Below are experts of layer 5 (counted from 0) of a mixture-of-experts language model. Rows are named router (the router's row for the expert), up (a neuron's input weights, with its number) and show model dimensions 0-191. Each number is 500 + 50 x the weight over its row's rms, rounded and kept within 0 to 999. Numbers have three digits each.
Before each expert's rows: a language model's description of what the expert responds to; "gets" lists some tokens that make up at least twice as much of what it gets as of all text. This comes from a sample of Wikipedia text that the model never trained on. Tokens count by the router's weight.

# expert 38
What it handles: Noun-linking 'of'. Of joining a head noun to its complement, such as letter of, point of, head of, purpose of, including de and von.
gets: " of", " de", " Of", " all", "of", " von"
router:492555497533482506487549532507516428524519497519489476522560504613501419559519532518451552605522433419581478504615426432559483451438491473478508562456549480689462473502565485464459509536535469536477536401500440538496599465534530437486456541548509425537466518474532546450511570564459432437533425422398451475439559444410481450506504570458538469509521488427540477470526442442583497429431494431465565518455462357464474458448509514501499446485418440546497436412507499495426470463401561584422534457559491471519583518452474477551466475537544582468493524479513509515476524525530487549
up0:496480523520509427473528514479458554520548529601477496443478537489505529504471520459555547509560488537575518536415468510569497400582397430457578492451504526468528492550548476546533525628506482478440533510523491520508488524509583458504566512470450509571443505533538478542495541538497517503496496512540467549473469527458447498505396522531502350560485512365488506382543488482623439431404550408522546558504499485519462562435507524574461378516494415500447464453518484490508504520441448647409524499619515460488605390460519514486422578524464602501473544504526453483440486447466533478
up1:503556526448564567563517422529546533545480484461405551459462437485413482488543495414498436460581525567397491528524544497569419384388518367559635458491436483445538517472430535514478495513465506475394452590514430562371441442509574462488456495576585520466445493516502553555360508451510440514461508542487510565546452516439490448421495480576502500488562534442500540530499466521490513454499525481585516519506504446501448478543444451396463488495454536523483610458541542487443435528453484490437539467528510455455549522450480471478510537456427521511529529518515572488424537436472434552
up2:424483493498423533481489499475492458389441367490435410512545438502460488574388494480446508519547476561442464485503573524481504537482533425563561555488448512507510509446544507459418479424465513582602480546493414444463505517519564451416524529470500503566575515573397456575515511493438514502483552467559490547500457406519484422428479498511418542550508492543480564447512542502491482499501469432587507463540524553561579504492497519505414587521378592436517578509490464490493508547429453542573469540564559465478497511536566448387469449490582504596425549572428539496533415526503572455
up3:525455536471491518560513488420472462567530520549452492555533537487533545461668516473493542560517372564595465503509476477465538454439555526438551445462565498472447548518492433501550501583595553505439354429511504472429535451532458430526466553431446475565500537391579494531465491508455480496481436428458456496530442526462587572616498544537533500533516451500478520511504446524509445553456538525532620611515502544527480478385561524545571436460579534521470488509471480499521461429489533464543536403493518491529526508524464398505539511481537451556435523528431594382483489530567512531
up4:501473527511504488492490500444466495532495475527481453386568506483351532473513532506438503477454567529499448494498514472547557396485369481638562535521539494529474454544484469460480567574497556492585481440478535531441611449450564529518490546613432550478500544533584527425564546507495591508421490537547495506561515476439577473454453469526354569532541464450445595416462491527504439492535457383503487553431511480557534502514484483510495471447452500522354536578546500435473496510448572553386546444577495438423592453475517547499497496475511490450494486482507501497513580544549505483
up5:507544564510534576415467530594506448419359428471468485512491521582478487565468589585446591488555410496480483481654460548536478522460480560476495427477503489443484484470611500558495589490495448455412523510538514461436515579502502450525531440524549477574474526530482591518437499478523429513425463509505458531556526555549485564484488480541573527530478480467478458462531410470531518457495586521461462581382471506536477369437459540422385504536482483481491602574449505595529464458579537442464587498442502420501592458468504498504507495524541545548510467493496509470423493549511464547
up6:491491547417527508524467468442547478501481541517460460546500451428496409453561546555633530472521608609463447579498594476534504525492528489493502469515521499510515494613506558465490525506465439508466463557480571515360402525590411553456438551480469494482536511463528445575418483519512410497506566553570470502426527514505512539518470427574584492471452503579541495488563401486641489427492550521540519361497519554398424469535522605438642510457485513506414465428460486463499492477418494536556479491444550512514456533478503531530499512475546576484558513515524504508453516498536434469
up7:491464477493503569418464464437526489574453515433558433494612432544463529605512414500475550555559413538460480527493537490493436540526431405487492605553556481505505491493512529525536425577488498527553536503484515566448496432497502470502509413516602538573517491593468500449403581470478448522486444584473482645456522599427555531473524588499463457547534500492547567532457537500574507466566515483433519482631507470496399477456496464510566588509483461457487504469437515489473444467461524390590538441518538449568507528539501424501472453560470553490537579487566577513482533501536396568
up8:491466530446514504459436387484436418540521465532503517497555541539477510520530526589417407426523462495447459477494507433544464480485450484460426503514528542525525529522464466455514542631565389555430524372519465598502553555646487426440493570499440541535496501538457419470520472514530505489460556467374525492552606591501521536490476489465539481459454546515542477529518493482576468450447465520447583540433473536587579474489542470480485450540516431475595529518559459472569456489551505486563455514515574469550561480371495477482425600509507472453466490487546454499479440541637445535
up9:472506528536561497389622463433451493453532450616497448466510477514499547489480496444464440497535460527539402383517460411500479520563449490470433545491502485594443623434446459567551497512509533558492482450485419508521540436532436471454507487561525502534425525502467592439493486506510472501537447528468494465506541444498511541542436558484467442607562570552501463468561558449451473451451538489430489539520474518510477442410591540453426430537506505547516481476470443434543520499491639566518555498502514555543495463370519380454484379512447430543461502508490437418513452447586481443
up10:516482437489470489441468500495525493598544395527478424394481472504502499556501510503520464504532568560459510492486582521508507463506536482539473456509480505429419556475416445475596564424467491524430544493503559518562480555487484497454532511497489458575472515465483494385399405506425523454484577552535493434486555562451488493498505500545542534517503363504508435509399480467617567489497469550454468573513514397374500559503445528487484542543411452415491438462434440517492324489614481525611410557484538525526475497399510546479479445517476573427527439502488562512485525488559495507
up11:437565519475514485437520406576555530592453503495472452463464447511451562509473572571510543443461458482508484495496376535514485403392388481623513490454503512476494521567439460507521400506489403541564524517528459517545484523543593531439446480448459432424490466499549538558558518513526437447469501427427410540455561490495517413562546610583495520452489463466545580512452424469587423471500375493451594571527577472574544523552476536552470503491451570562429494528594532444490473513500524567463557480519554493450461461512546475510507558470421542507496450471505520466504447566534451554
up12:524543474576468578437490453549498525494485474453458500505433484498525486550526452518482489521505375413505522521531508421517501505510548557445475431506434511485578427548552500561529529437573463505464522545491485562446461485573506470463506444449464491518512507505439521486488442506549394542435356463540447466504603510526589425499471518543564524616450532472393449482555475481450513482549469499481504614489520559627474388511526580446470553488524579437513442535548453501519437383587470458487510553517514474506429574435476422523520491525516459442472518491533555472476432667567398527
up13:517475504478540484513559501569519510531432490402508485552397485452409388494412485472497515508499549368523499456654480430548478426562519566456489486504395451539487516443534470559530560450548470475382538472494529562388460518585551566488507457495507434494489514488456511603413514528424491502479492531513483564453465543470525532527486475522468521431547501468427419521494564498498485503481420467415459551440481544441526460493513529487491498498549472519541493409493447585556380459580471480484553451439493360516478475394502485517576494561488475410488443477467457545530445618438470466
up14:465390511531398577476444468506475511407464525562540465555491506488519501552513567504494421496479556489461515474436443554582422478453451374524441550553646451454508468506546541462521466523538554497556537432469573469528363579553520490483612656466540397494520470408503491538558478501406527483500389510542590505537500406518580437463510585494490546548505432480524435507494439509445467439467478473542490539415516466558463410553508575409515486413572542546532469431492512482491524532506504540491544512510494535505554492411490508522437492471534479495498509485488391521469517497498523442
up15:490528435473498482489461494428488559583462557433442479523431476428408498522528496542489452380457416488447434546486491470514490520453462532554514551432536501410491371552413532528504528530506432421454481532497480521364497576537575525461571526442405492487548524511497534586403427495504607450470548480608492513538539498431552418485512467493512502584494559510483554460546542496506486537467549451498470533610532379390561523482536485513477505535465512511483589536515469434516551457531464483414566512555548423474502474475466573455490574413539506538502470538558459481603562395514444507
up16:458473539519555641537477493473519532444507582484489525436542539530399529543372485555557482532465523431505529586492490448467401537545466433478421482557492561495456432466614495568471494571483502528506492490541541528440530455561542445454583493494487547538491596609493465507533634495513431499493444424493410517502511537520512496498521526476459489475449468442552491430456553498435514506513509446481517439402538447530491426436451525497482545451510486406479444535446545503535445535595453512545543550579581479522520470546490490507513440493510506593474505588517525509566497545627305524
up17:532428479456449553437453553519500436521565487545469485555460489549512467529499494584493551537508478493452537574436632513400514495440496544445540533557400529492437463480566541472535468518524492529476530533508535521386492563521556420514448627525526429556483530536536581586402444491531512464557489411427404566480484513391501452603586500557506499481447518500480558575531482486561523461532542527527449476533484509527440510444502549605528581464471520441475584515493495553505483427452474448464490415485507456471467379444505516507366553548512568543513439485468511547527539516641539567
up18:451560509492450470487513484460516528507505467513406485455466464546475507515473519535422482463551459375524467532578562545526469552477558477522506544607474479539502465504440424512446557439497434430518473448492444439462520438422612501488585477454545511462521506505428545566507425606423476459456437554515484486425447416548552435407481439534442555453459478460343507420513506465420493535494451482548373554529547445476422611437569484392492514540498558506447508445428540549565511503468487521539569526532498502546587488521573525418500516518472447601497438558505461411449488506532528529
up19:471550450489561489415491478535473555487497432570522473447487533489443514524565517465445489433416503487445496512469460565522576384417509474538484539419446532505477579543437417570538576515462474548456530457518403536490514571570440543467550532431449556526492539432620521430527467525515509487417493572611554454557542490458529510464486474516497610532455395498508483479460428473463461532549486463455432443459544508533529493472527608276463438461533436521497443520609434514457495529546524474470499583471524541478494492463555486493488483439515487444495519541563448496524518445561380494
up20:546469463432476489497492580424480439480452428466444539356605475571487507530514496568436524539538534562568510503450520435470377529419524388410523602459486516511494459502445444548575578526563502517450482559507492548446486457440484488547518557537525520508490429561483569510629494511491438470513436579502460480463590505539464431548561497562503477524485451504387545490573457454410527431536536496476394498593471505415550479629474520485474489535508542420494437475443521512543443517524520581424506487417505649516496443522497514504512518496523590532527515490444455548460475462507513516
up21:536522485548468514592512529499505552495564481490497470436541498450468509444518545659518416519514548499378477496474463468524521435598428507464433425488511489458545629482566472534512456571544525479499468523497548570515465421527531487493559506521468626432430505563512454456551503545482502439539500398473458461437546561491458535452478505533475533591505506506536546548526485473447496485454503590493489381512534527487502491440591507470512381510454501412512560581570468495435524495522608469578427549517502546486474453466524575436412629553436450434620431531519442512510411484476497507
up22:479464510597471432518445538470499475549551417595544380411468429511456528470562548546476457522528390490628547590412477472471542436496370544466582383496517549543508449513552464533561539527497506438454509526555497567496429455496483438489493486533506523573466444610568608533456485513490506490538457517468452549483587528516567475579511562557483481562544546510432574511482494479616522469472445436529577616517499540484462554428522460561477492485556515505519585494496412577598518532532478541469518458522499456514569408492500539511523556444482514507478517465579528406465512520511443508
up23:467394494463486486419506523467510490527506457527466463470527550444435470504417569539389604484532515520494487500542506500574428532444499435460479489543517486512475432455445511429578630572509500486491573476505525557406468574478437486527527510500512430470483549505551585497514513529487526480505507457426520532520427406556550459337480467542491531529549534475470465530461529482529458507474521481552534504552497454457448455471497525525433456450545483474461679500465498600527512563434480548465470402404542508492568486480528633503529413569476539512495504458457391431453476650573524557
up24:483611439448491633508475511546442537444425517457410491617465538468395438454578596512460512455515548490394458485427487474534424493441518456482503487452566460504501455553508542460442483559506544579428526471483556489616443537533554490479593495564533515504512500540540492490458475536460508433498497543501452506425462441569441465528519482476467572569616529590522524560528484466536448466478543453510420523467515401465508429490561449511502500492480431568386449457585554583462482538537609581431539543517519447457487533405554533493423622486489424476491503500500469472523533492465466502
up25:486486537428484522394473526533469485571485464504517464602478531538392514536557487631497612552500361499504563471514513533493525560482483502545497427513451508594486509481464434592432428433439436501424474386511497504465545397477518458471468443583429435536445566435441585506452488500458480502497430478438479524424521490384507568540509521494594562479530458462559486470481410513505461415481469555416455480433494552481460370403537551545476510528571521530452539499458533489489436519494551425490583518519544455449487492458528455506561440543469447511472436506475515441509486562572439455
up26:519559528495563489475539473503529436560486436475542483500548507535442501599480489471498549584535501415528506500604478460566472522479588475416489455585538410487483544518485466550420560507467457401471566340488508536468464456574528461480473528568554478491535499376424477521395414513472465481468416561458433521407457489593476525438480490478509467453460451417426471446542525465516536550431506512501455546482483477484454516442522540498464480599494479451556423464487508592539372543509433604599479543431514431633519506500520504471433457587503528486447453516472501487551488519487416466
up27:493593534479475456592474523476458511535493545593539545484567496536417536521496447511528511613514436487473536524541445411528468395480479535430580566454463405446432521497474474528527577608527476457516501530491507482422673474433436467473553596552455601537515554413503572493475462501518541488509431516505446498476470472400531463474498508500580478477537503397467462481501434482518484519556396506566579589563508391459453458501480534442397522591548421484536462494532542521466615567455549593479543554525503469550496458559488501488451563546512528498460491548572487523536491507549515450
up28:478441454485491530490485569497582507492522426543397445491451481452454484470449466623628565560532523560527446461481482394482443518461487507458461589559509519465504517561490549538413458565426466469434556531512525611412426499418581435431498530411474473496505531520544594476475499487515416494545476464503459550460480493505516495555510463552465415534564567486574452499455490538496573529486441446467490433452480569540377433514491533492483532497534479453391407467461591492459497584516475514515556491487514496527558435432460520521491501558606510660512412465507517538480464580460495447
up29:536579521651508508479590553573428536499494468548442500529539413481518444596459449520478516514534516443590490406410494530537526464515471394443612484516474546599473524552478436583503543538518576515544514471409548523465506515550424435497557576512547441486478565489455510467572506553430616487462568430477517466465503480530506532473461452479520537448446481469463444509501431482433458496492480556622517587473500465434443568434446522509445541472512480433430453539489555492508513422503554475437435565501538484543574445521525414489423474463498591433488524564449467531492442571438601514
up30:528456483541501360478554476495434578510633470526457509437469490468468460494534481496501508513516518459493474546493524586522438454453476459586472506435571466491482496520441525508472610435487504443488488599522540508410424495575403463528589504437547430482526515450524480451489497533536519504529518529586460533478518505425476487625546529564534477486582452455529479431496566494580502570520507515478461487514511405548467550496483542511513443456504504508403528481464465396384416558366472456404517479607501563484439552505533492543492519564491578495549557513576403521486488415624533418
up31:502446494494527468517539487536561498471331521525444497406549404502579402580502489574493488515516511402433494485487521423493527501441518475454574448576556441541433436569436429448454526547554529568609497565492508471472477565468526482524397583559539490533608518437537530415528450503515458522468342482524564526499508487495457429565459532527524461459504452460502485463476474518431516488525535540510530519531492505434565476606433506414467512548514584494511485465532535458422553416483544564481527421587477453593528458512495527484501512518604514458485470560553527451482569614449540475
up32:500484497496583483574519462440519576555445490489506439460572499492488517603561562508546509498496555513543511505456470554534480418441490479535450464499614510445490539496530451482403567427453602384464517423507477530541487440492554499496481557390444523513489528460465438474537516532465504500418446476571448400561461408532631439477428578441535512456556446577452470500444475494509463502586509424526547514414496463503513517562458546524591444459479460533535433400480620555543497499498515533499527392546508520501581518512499530519438573467519414384404474443484553406472518511500479554
up33:499454545470539581436507519444498410563497501495630527472574523553454536557454576561442527513483457518462482400519447477349511601517465561507477559538567568503493463472526418523413482551476490502474491365497516537467530528514574530499537543557526476508452508531553457480505503529524525478527468455539448533472492547481586560533504411462570608468454511475469517497494494499502437498489490531427475380458511472507403349441478417495459442494514408517452639510448518476509542465462566538460501462459488535499553514348507528511484480539480536492515581513572504458611456421502494590
up34:468485518468447562519463538449595518536529518590466468467488447503414504483503439496436461441636404520498476562485496561523510552418437474513509545525476547470521477648535501401524568538509462529451526483510490517454549332448569477500667486478529409557588490531481408482407485493567588494509511456548504452543519496497522559506484450518527450580499502578538463520501501482552559420451493580530537482538500519482427501474498415533447536540445546451530553496462490500552514556485492465528491480485530447513523518562491509459461369473469406610526537463556551458386583545566480516